From a checkpoint of a small mixture-of-experts model trained on Wikipedia: vocabulary 8129.
Below are experts of layer 2 (counted from 0) of a mixture-of-experts language model. Rows are named router (the router's row for the expert), up (a neuron's input weights, with its number) and show model dimensions 0-127. Each number is 50 + 10 x the weight over its row's rms, rounded and kept within 0 to 99.
Before each expert's rows: "mostly gets" lists some tokens that are sent to it at least half of the time. This comes from a sample of Wikipedia text that the model never trained on.

# expert 18
mostly gets: " club", " team", " service", " company", " system", " League"
router:63 44 71 56 39 59 39 54 60 39 39 48 34 44 38 38 43 57 57 68 58 62 60 46 47 56 52 51 36 43 51 61 60 53 34 50 44 37 45 47 40 48 63 54 63 45 41 56 50 49 51 41 40 55 23 47 68 42 33 62 49 47 58 54 63 53 41 51 61 51 39 64 61 29 47 40 57 46 58 57 41 51 47 43 47 39 57 31 41 46 56 65 41 36 51 34 67 47 53 42 48 68 74 42 52 68 54 41 65 60 63 49 48 44 57 51 44 50 58 53 60 42 46 69 60 39 42 41
up1:58 52 38 49 39 49 64 46 51 44 39 57 41 58 33 49 45 52 50 62 50 56 50 46 44 44 46 37 43 52 49 33 51 46 60 35 42 54 46 53 58 40 80 53 36 69 45 48 45 46 58 57 66 50 37 50 42 51 40 59 32 62 46 42 53 41 36 72 65 54 51 47 48 50 58 71 51 57 53 63 44 30 48 50 52 56 32 56 27 50 64 73 29 46 53 69 54 59 50 36 44 62 53 52 54 69 53 58 63 54 56 56 59 49 48 43 41 54 41 52 41 41 25 56 54 44 58 35
up2:42 55 47 45 45 37 40 32 35 50 42 43 51 40 59 55 64 44 54 68 63 57 39 57 53 51 55 47 44 62 42 61 50 37 67 52 46 50 62 52 41 72 51 74 53 54 81 50 53 54 50 50 55 41 47 54 43 57 51 69 50 54 48 58 37 49 71 30 51 51 39 53 62 58 43 56 51 54 44 51 42 68 60 48 38 47 42 63 40 49 34 50 63 31 58 50 45 56 44 58 63 41 31 38 44 62 47 43 31 41 47 38 44 56 43 57 56 47 55 50 57 55 28 29 41 67 46 52
up3:42 56 67 60 63 40 60 31 40 52 40 55 69 57 61 56 54 62 49 40 48 67 52 32 76 50 53 41 49 29 58 50 40 55 53 53 57 49 41 60 40 59 52 27 51 43 46 58 42 56 51 31 44 28 62 61 37 46 49 57 48 69 52 64 45 40 52 53 47 31 54 34 52 54 47 79 44 56 49 57 61 51 54 49 37 62 40 49 42 46 54 60 46 44 45 46 44 44 48 51 64 26 49 53 49 45 63 46 52 46 55 58 52 47 55 33 66 64 54 56 42 52 69 40 36 54 49 44
up4:42 54 63 51 59 55 57 46 57 35 36 54 69 37 38 44 42 49 36 41 45 56 48 24 68 37 52 48 53 37 42 60 66 40 36 60 62 51 56 53 08 64 33 45 60 45 51 59 40 61 49 53 46 46 48 44 37 38 63 42 48 49 65 57 58 42 49 52 49 46 69 49 58 58 38 48 56 59 47 54 43 69 56 56 41 49 42 45 58 58 53 54 56 44 50 53 50 51 47 55 29 45 49 41 52 52 62 78 46 44 58 47 48 41 54 42 57 54 55 44 28 49 56 47 45 62 43 66
up5:39 49 40 51 49 61 56 41 57 62 52 55 44 61 50 33 40 56 55 28 51 58 65 52 38 69 37 57 57 62 46 28 17 70 54 54 46 49 34 54 77 61 64 44 42 56 35 61 54 51 49 38 65 51 54 45 27 44 46 51 46 45 57 52 61 56 55 50 55 58 54 37 45 52 11 57 46 43 27 53 55 52 57 50 55 57 48 48 60 51 53 54 53 57 61 53 54 51 53 41 49 44 45 64 51 40 54 49 52 50 54 49 48 42 49 38 46 41 54 56 53 58 70 48 61 53 50 68
up6:62 54 59 54 45 62 61 49 50 58 61 52 41 48 33 40 47 40 66 48 50 54 55 42 47 58 32 52 49 55 35 45 46 40 37 53 50 55 55 45 53 51 58 43 38 38 35 65 42 48 44 45 62 56 52 54 38 34 41 64 69 47 55 79 62 59 47 48 34 53 48 44 59 51 36 32 41 47 45 37 48 51 44 70 55 48 43 36 55 41 65 52 58 73 53 47 45 52 45 52 30 44 60 58 55 30 51 45 29 56 56 52 43 41 44 42 57 59 46 55 54 78 57 56 72 34 62 59
up7:48 46 37 61 42 30 36 46 44 43 53 43 43 48 52 52 70 53 45 52 65 60 45 51 21 45 66 57 53 71 50 41 55 59 61 48 38 54 48 28 52 59 56 40 62 56 60 44 52 41 66 49 66 46 47 46 51 63 48 68 37 54 50 64 52 53 65 52 60 53 23 57 49 44 38 61 43 57 64 57 30 49 55 56 61 45 59 48 45 60 50 53 40 52 57 57 35 55 54 46 29 71 45 31 47 74 51 62 49 46 47 62 52 50 54 57 46 44 58 52 62 51 38 37 38 61 52 45
up8:63 49 31 51 46 34 49 50 45 34 43 48 48 57 52 62 51 42 39 42 57 69 45 71 34 72 55 59 42 52 42 48 43 59 44 40 35 46 60 32 31 53 51 36 65 53 63 38 49 60 47 46 48 49 62 40 51 71 37 66 42 56 48 42 57 73 59 51 51 64 41 50 49 54 49 45 43 41 60 38 25 63 50 43 59 49 69 49 66 45 40 59 48 48 56 41 49 58 51 59 44 54 35 27 65 55 55 62 40 44 63 50 40 47 47 57 52 43 47 59 51 70 53 47 47 68 47 48
up9:47 48 54 48 64 46 43 47 48 43 42 52 58 55 45 18 60 51 51 41 50 50 70 58 39 76 54 56 49 44 25 48 65 58 45 50 52 46 50 41 39 60 55 33 63 51 60 67 60 43 55 48 29 70 71 53 39 48 49 65 28 63 45 30 51 45 46 47 64 46 56 54 56 39 50 38 47 49 53 45 50 40 64 44 54 52 59 47 44 63 64 39 54 52 54 54 45 58 42 57 56 62 45 44 52 50 41 58 37 54 55 46 49 46 43 53 48 47 44 48 64 51 53 16 61 60 55 28
up10:41 45 38 36 48 38 50 60 51 60 50 68 41 60 60 48 44 48 42 51 42 54 44 52 46 38 58 35 51 57 55 36 44 62 36 53 57 53 51 46 40 43 55 77 44 56 43 38 44 59 60 60 55 37 42 46 60 34 51 62 56 44 45 63 49 26 56 70 48 42 36 53 50 66 46 54 36 60 59 56 55 53 43 69 37 65 50 49 47 49 58 64 33 58 52 46 37 49 64 46 39 60 32 68 51 65 54 53 50 52 58 57 57 46 35 62 48 62 81 43 40 34 37 46 49 53 58 38
up11:40 50 56 40 43 46 25 60 52 50 61 45 44 49 54 63 72 47 67 60 52 45 32 71 45 44 40 58 53 37 55 42 49 39 58 52 60 53 49 35 63 37 51 68 54 61 71 45 45 46 49 44 50 32 33 68 58 47 47 51 56 38 44 49 43 54 50 55 51 51 39 53 52 57 62 55 54 43 59 62 41 43 43 66 46 43 58 49 34 58 38 38 53 54 50 55 32 62 50 57 49 47 46 53 54 68 54 60 44 54 39 66 58 62 48 63 56 32 49 41 58 45 16 44 31 36 56 55